{
  "moe_layers": [1, 2, 3, 4, 5, 6, 7, 8, 9, 10, 11, 12],
  "balance_loss": 0.00623,
  "balance_bias": false,
  "init_std_router": 0.0261,
  "tie_word_embeddings": false,
  "parallel_block": false,
  "init_std_up": 0.0251,
  "optimizer": "muon",
  "lr_head": 0.0109,
  "warmup_steps": 200,
  "schedule": "wsd",
  "doc_mask": true,
  "dataset": "wikipedia_en"
}
Below are experts of layer 8 (counted from 0) of a mixture-of-experts language model. Rows are named router (the router's row for the expert) and show model dimensions 0-223. Each number is 200 + 30 x the weight over its row's rms, rounded and kept within 0 to 999.
After each expert's rows: a language model's description of what the expert responds to. This comes from a sample of Wikipedia text that the model never trained on.

# expert 20
router,171,202,204,255,248,209,216,238,198,233,223,191,246,176,249,189,179,179,225,158,155,221,183,210,226,214,178,215,235,199,137,140,254,232,173,214,179,199,211,237,231,270,226,163,207,175,248,179,211,199,213,201,211,229,234,206,176,211,166,185,228,186,214,168,201,188,168,195,235,183,208,207,190,154,175,183,207,175,201,215,156,191,173,188,159,218,171,195,207,191,279,208,123,188,160,201,222,173,213,209,172,193,180,222,243,203,202,220,233,183,226,231,240,153,182,178,212,193,264,217,245,227,175,236,178,194,186,197,190,195,154,228,173,201,121,206,140,172,201,166,169,119,201,207,203,218,189,197,137,239,205,206,201,228,193,187,250,215,274,182,224,192,218,172,235,232,238,200,223,197,230,189,217,255,227,170,265,213,143,207,209,200,241,169,193,182,226,247,239,184,167,190,210,211,204,210,214,211,192,229,170,244,199,200,187,183,264,207,166,216,204,243,212,198,212,171,240,261,240,250,173,191,185,266
It responds to: Prepositions and subordinating conjunctions opening phrases or clauses, such as in, of, for example, after, during, because, until.

# expert 39
router,181,191,177,195,193,205,228,180,162,179,229,227,176,245,182,238,193,199,201,175,175,185,169,195,206,229,210,227,206,234,174,219,204,125,170,185,210,192,238,211,216,175,217,200,193,174,171,237,215,166,212,249,263,189,160,221,227,178,233,191,184,253,218,198,158,239,270,202,243,202,134,206,207,258,166,190,164,206,233,241,235,165,176,225,259,218,205,161,154,217,157,177,173,216,162,204,194,234,148,220,216,183,233,170,177,163,169,270,244,194,162,186,213,201,207,250,178,181,178,223,187,152,218,241,223,202,235,147,208,165,185,231,190,209,211,194,187,190,135,208,233,262,187,259,207,172,178,188,201,177,181,203,251,175,160,201,232,213,160,156,196,195,195,211,202,244,244,186,203,237,125,153,191,174,168,220,205,198,228,264,132,225,150,191,228,202,209,169,230,174,216,209,226,227,171,205,228,231,148,231,200,180,204,176,183,170,168,165,240,227,248,175,235,206,218,181,202,176,233,197,190,236,167,162
It responds to: Middle letters and pieces inside personal surnames in lists and tables, such as Hellmuth, Hebel, Styles, McMurdo, O'Leary.

# expert 25
router,186,131,209,238,214,233,178,208,197,188,235,198,256,190,239,195,215,228,208,208,254,149,247,218,218,229,181,190,214,139,199,157,120,183,216,197,257,219,169,169,161,242,214,177,188,178,200,189,207,237,188,256,164,142,201,192,255,196,272,180,229,217,234,196,246,186,148,213,202,209,221,196,206,130,206,172,202,188,178,173,190,242,221,181,245,218,202,196,173,195,192,203,255,179,196,246,219,210,275,145,177,157,191,204,138,194,204,137,202,160,203,168,215,218,214,230,205,209,196,232,222,178,208,248,242,150,147,187,209,185,229,175,245,200,176,188,211,182,192,194,260,219,210,153,174,217,229,222,266,203,197,203,191,244,157,176,180,206,198,201,180,203,218,158,226,237,169,196,178,172,206,217,214,253,202,154,207,198,148,215,239,218,203,225,176,192,158,241,189,202,226,228,236,190,193,207,192,185,200,204,211,217,195,209,180,217,174,136,185,179,255,199,173,221,163,161,197,261,156,154,228,242,204,235
It responds to: Ordinary nouns and their final suffix pieces, usually after the or a, such as boundary, city, state, church, river.

# expert 10
router,179,181,175,225,231,195,210,184,190,232,205,187,203,173,224,233,210,189,203,168,180,232,208,229,203,225,207,192,201,241,149,178,237,242,161,235,248,199,193,237,194,196,206,219,204,176,215,197,209,196,176,252,183,223,248,205,194,230,191,177,235,174,235,203,198,174,121,203,190,202,214,196,211,167,230,168,214,187,253,208,224,171,207,201,203,210,195,191,191,210,257,201,207,202,186,184,183,181,235,192,204,193,161,261,218,241,236,205,218,151,239,187,176,159,192,162,165,226,234,225,208,220,214,226,164,179,193,190,209,194,175,262,190,172,125,147,169,230,168,168,170,134,171,220,213,169,238,185,182,243,190,199,206,240,116,175,247,218,217,162,189,197,221,113,248,231,207,201,239,214,223,195,215,176,209,168,191,240,124,205,230,142,209,189,215,182,202,237,176,203,185,198,264,203,211,239,185,196,234,150,217,270,263,232,225,173,249,180,166,215,254,253,204,235,199,225,203,255,214,283,170,215,182,226
It responds to: Verb endings and whole verbs in narrative prose, often plot summaries, plus prepositions after verbs, e.g. attracts, took, associated with, from.

# expert 38
router,189,204,155,170,233,285,223,209,207,181,188,239,204,152,175,249,184,217,235,239,246,205,208,197,199,187,176,229,173,171,186,168,248,158,181,184,245,155,182,200,202,214,224,203,214,191,234,214,214,218,216,167,193,226,210,157,214,152,213,234,232,189,171,256,209,241,220,155,183,208,204,180,167,152,145,213,221,177,174,167,215,277,223,188,231,195,152,205,211,192,222,206,211,181,210,207,208,202,184,169,159,159,189,212,160,156,174,186,158,160,171,252,167,241,186,234,208,197,180,197,175,209,171,190,197,204,182,239,272,217,168,174,244,191,225,239,203,209,222,220,221,201,197,188,156,239,186,148,161,226,232,203,242,192,248,198,153,196,208,160,217,184,214,192,190,212,135,201,153,172,198,197,164,189,217,202,183,217,243,211,233,210,224,240,235,242,190,164,218,216,194,193,210,160,193,226,185,239,214,183,189,156,222,181,180,209,271,247,279,176,161,229,229,198,294,122,167,210,216,160,190,240,178,201
It responds to: First lowercase piece of technical words in species descriptions and biochemistry, e.g. arcuate, leathery, Elytra, synthetase, micro, prote.

# expert 32
router,232,158,202,208,173,177,187,170,199,205,171,231,149,249,174,231,219,261,214,168,214,186,209,215,214,207,248,224,158,152,216,219,240,199,173,205,166,234,200,152,206,167,212,155,201,194,185,206,235,193,221,236,175,149,184,226,247,179,173,229,225,192,175,179,210,201,210,169,237,192,173,198,221,237,217,227,144,190,189,193,190,141,212,195,220,203,142,206,163,165,239,147,193,215,180,163,220,238,121,238,182,228,190,187,183,268,179,145,184,186,168,174,153,251,219,217,237,123,145,168,183,160,245,215,244,258,198,184,217,219,238,212,208,161,247,230,229,240,221,213,220,218,152,178,190,191,193,252,214,195,205,210,204,192,194,219,189,188,190,151,163,245,183,165,184,181,228,194,230,177,199,151,217,163,182,153,201,201,224,198,199,172,139,145,208,183,222,190,285,218,187,209,229,203,276,177,220,170,154,206,226,209,175,178,197,185,192,177,216,241,155,211,186,212,199,219,205,193,136,223,186,203,165,167
It responds to: Inner and final pieces of European and other foreign personal names, often in tables and lists, such as -ić, -berg, -ski, Rud-olf.

# expert 5
router,192,223,211,194,208,214,228,213,156,182,173,194,190,199,211,234,213,192,223,248,196,214,194,164,209,176,201,195,193,246,189,189,169,214,248,220,148,221,201,247,191,222,223,232,171,230,192,212,186,185,237,252,158,228,210,196,159,194,189,173,246,253,210,232,200,222,176,242,189,144,251,212,237,137,204,163,216,162,204,218,136,184,165,172,193,189,240,135,204,233,164,190,232,214,199,179,227,161,224,212,225,205,177,236,250,219,152,212,126,239,237,167,229,182,163,188,238,233,207,213,203,191,186,237,196,185,156,170,199,183,178,247,204,186,148,223,221,205,186,243,218,91,233,229,240,209,209,177,167,227,227,219,219,221,138,224,252,136,222,248,223,216,189,217,179,184,213,175,159,214,176,250,186,203,190,228,235,179,153,153,184,168,171,204,193,238,193,203,203,161,202,232,182,199,226,206,266,180,136,176,190,180,262,231,189,189,212,200,160,195,179,176,209,178,163,199,196,243,214,205,159,169,165,258
It responds to: Clause-building function words such as he, it, who, was, is, been, and, but, often right after a comma, that or whom.

# expert 21
router,168,212,243,258,215,159,185,246,198,217,138,193,186,209,248,170,173,233,157,196,133,222,195,195,218,148,191,159,216,189,166,163,241,229,186,236,152,191,212,228,204,225,201,241,204,178,228,173,194,196,173,211,214,216,235,192,134,245,197,172,197,193,196,171,234,182,193,218,252,168,168,212,189,235,197,223,245,212,236,208,164,133,228,191,159,208,244,168,168,212,234,189,153,213,200,207,226,203,187,191,185,196,217,218,232,238,196,211,227,228,202,228,230,136,202,186,221,187,201,224,256,221,155,225,193,208,193,162,151,233,150,238,145,217,175,248,213,179,202,221,167,167,174,210,203,187,196,218,173,239,174,219,208,242,171,196,248,223,264,184,189,189,204,170,223,227,214,195,169,198,213,161,199,244,189,144,152,235,167,231,225,159,226,177,211,137,210,209,272,231,143,204,202,194,190,201,232,238,196,213,232,207,152,161,243,157,208,146,178,168,248,184,205,207,185,173,204,231,249,233,132,163,210,230
It responds to: Prepositions and conjunctions linking nouns, mostly of after titles and institutions, as in Viceroy of New Spain, Ministry of Labor, by.

# expert 23
router,173,177,172,255,189,206,211,170,183,238,207,196,201,123,235,182,232,177,188,219,210,250,221,224,232,222,197,196,179,267,198,157,153,242,189,198,304,184,237,223,223,167,182,199,222,215,242,194,183,137,198,246,187,212,243,212,216,193,194,168,207,181,169,220,189,191,149,211,178,254,240,196,213,147,178,197,202,182,195,191,219,246,194,218,161,159,214,246,225,214,262,214,249,202,197,203,217,169,235,173,204,238,219,234,152,232,213,222,159,141,183,161,187,207,216,200,189,215,231,215,150,203,254,244,177,171,220,249,196,207,162,253,239,202,203,165,193,198,210,202,193,179,206,232,209,166,210,202,219,202,233,211,166,214,211,215,193,205,242,238,222,228,165,189,211,151,183,196,232,145,229,248,163,270,210,231,185,214,248,179,229,197,205,197,183,160,228,219,207,142,242,192,217,171,231,182,232,212,170,190,189,207,203,225,192,202,155,168,142,199,195,207,116,189,166,194,205,256,205,269,214,209,144,192
It responds to: Common adjectives after an article and -ed or -ated past-participle endings, such as new, same, large, outdated, prolonged, secluded.

# expert 17
router,180,247,169,203,207,174,207,220,197,196,206,226,219,226,193,237,172,189,194,208,157,221,163,179,204,167,219,270,226,187,227,244,220,146,187,200,194,165,185,228,164,172,191,181,147,210,144,225,192,185,211,219,230,205,189,221,203,165,214,175,151,212,177,192,189,230,220,225,219,181,159,225,227,201,185,224,200,210,245,232,164,188,181,185,264,172,212,213,155,242,212,204,164,210,186,166,204,226,128,223,153,195,223,144,222,191,168,167,237,195,228,210,176,173,182,230,209,193,172,231,210,186,228,271,167,266,206,151,134,210,216,194,254,175,233,218,151,195,230,216,215,239,227,202,250,199,183,187,158,171,169,206,245,156,186,246,192,194,184,169,179,126,220,217,219,207,238,208,211,226,173,175,189,149,183,167,216,257,226,196,152,258,166,219,236,138,238,179,211,206,229,168,201,188,192,289,214,220,215,221,196,173,177,211,165,244,219,217,227,186,226,158,238,188,251,212,259,213,167,210,224,243,248,183
It responds to: First capital or first piece of personal names and surnames, often middle initials, such as John E. Powers, Mc, Brad, Jenn.

# expert 34
router,210,211,203,141,194,212,248,145,199,141,226,144,196,164,209,231,232,245,207,168,181,169,196,228,150,210,174,168,226,229,166,250,195,154,178,201,240,165,233,183,210,221,201,214,204,155,212,185,259,236,206,244,152,173,193,170,225,203,224,226,189,215,221,171,174,233,260,207,199,184,155,200,207,204,167,199,208,212,248,202,214,213,232,193,257,194,213,153,195,229,162,225,204,191,152,214,173,211,167,240,200,203,260,161,132,196,188,274,184,187,251,147,229,189,220,271,217,156,180,199,190,201,200,215,234,231,189,226,196,169,230,181,187,239,253,209,217,187,176,196,241,238,168,197,253,240,148,170,187,220,177,158,225,249,176,241,163,214,167,172,189,195,212,241,224,218,193,223,201,189,161,203,185,190,229,226,164,183,222,220,195,241,217,187,172,252,164,200,152,152,245,186,231,180,194,136,193,187,175,202,201,238,195,164,159,196,132,222,222,191,267,193,208,191,221,203,201,171,216,202,255,226,193,185
It responds to: Middle pieces of ordinary English words and titles, often in song and album or pop-culture contexts, e.g. trampoline, Bluff, Darlings, soap, railway.

# expert 37
router,177,197,216,207,203,137,150,219,240,250,210,209,200,228,142,238,143,223,159,203,196,210,208,167,232,167,215,203,237,178,204,263,119,185,211,215,228,218,180,197,154,141,196,228,207,208,186,217,213,238,177,205,197,172,156,217,203,233,199,153,174,191,222,231,200,221,190,213,191,225,158,160,227,212,180,202,183,205,183,204,186,226,250,202,225,189,206,228,221,167,166,183,156,177,186,215,198,239,220,193,251,224,183,165,119,177,190,233,216,191,227,156,193,218,196,202,164,238,200,248,213,188,209,163,185,233,181,173,154,169,248,218,246,223,171,150,192,188,195,198,188,217,185,239,237,157,163,242,253,174,227,189,159,194,134,225,179,185,224,190,207,157,215,212,169,161,255,222,211,220,210,207,214,147,194,140,211,199,209,163,197,194,198,216,196,199,241,208,181,161,188,168,212,175,154,212,194,165,203,244,186,219,200,172,218,248,171,150,149,191,293,171,210,152,224,198,235,200,138,143,159,256,225,188
It responds to: Head nouns of institutional and organizational names, mainly in sports and education, such as University, College, School, Army, Court.

# expert 11
router,140,182,168,175,164,187,207,157,185,197,245,193,200,188,228,180,171,191,209,167,179,179,177,187,183,214,202,217,239,181,225,234,217,232,152,181,177,191,198,218,246,231,218,234,203,216,150,217,226,157,228,193,153,225,152,188,223,234,184,176,227,225,169,263,183,235,185,241,278,198,205,220,197,141,227,201,206,198,164,219,210,226,203,152,248,181,129,187,224,188,184,214,215,213,263,158,163,155,217,196,260,213,200,200,242,164,244,197,202,258,213,213,249,197,219,171,164,231,164,209,137,237,200,254,208,205,231,168,216,190,196,164,267,153,220,177,199,172,184,248,152,224,176,165,161,165,226,237,190,210,186,183,183,187,178,186,169,168,195,168,192,160,207,224,179,257,186,231,212,213,168,198,204,180,177,242,209,167,165,198,190,202,185,161,230,185,264,180,221,243,255,211,209,222,252,231,197,208,156,156,199,208,220,231,194,202,214,158,231,225,196,193,247,154,172,182,161,169,222,233,219,246,196,138
It responds to: First or middle pieces of lowercase verbs and nouns split into pieces, such as the p in bypass, exp, ad, sh, cons.

# expert 19
router,238,226,206,160,223,233,208,222,188,200,149,197,180,204,188,239,235,189,210,245,173,234,211,183,227,165,216,184,192,262,228,209,174,226,246,201,209,201,201,264,171,206,178,244,164,236,227,220,186,157,232,225,169,194,203,172,174,217,205,182,213,242,209,205,182,201,137,207,167,152,254,238,217,133,222,210,171,170,229,160,211,179,190,190,144,205,240,202,217,242,197,230,213,223,193,203,231,170,208,215,235,252,206,260,248,236,194,189,134,182,238,145,198,206,158,214,222,232,162,185,184,200,220,236,205,168,191,225,212,157,174,251,219,199,149,182,209,198,238,236,198,106,238,222,227,153,208,165,196,242,232,194,226,228,155,243,217,156,250,253,244,227,184,218,183,177,201,174,201,207,185,275,201,238,171,217,206,172,178,187,191,156,190,199,208,218,193,195,197,201,219,211,198,180,184,198,236,213,166,156,203,197,271,214,174,189,189,198,148,204,184,182,195,182,164,204,196,260,231,198,139,175,169,277
It responds to: Forms of be and have, plus adverbs and participles right after them, such as was, is, been, situated, founded, shortly.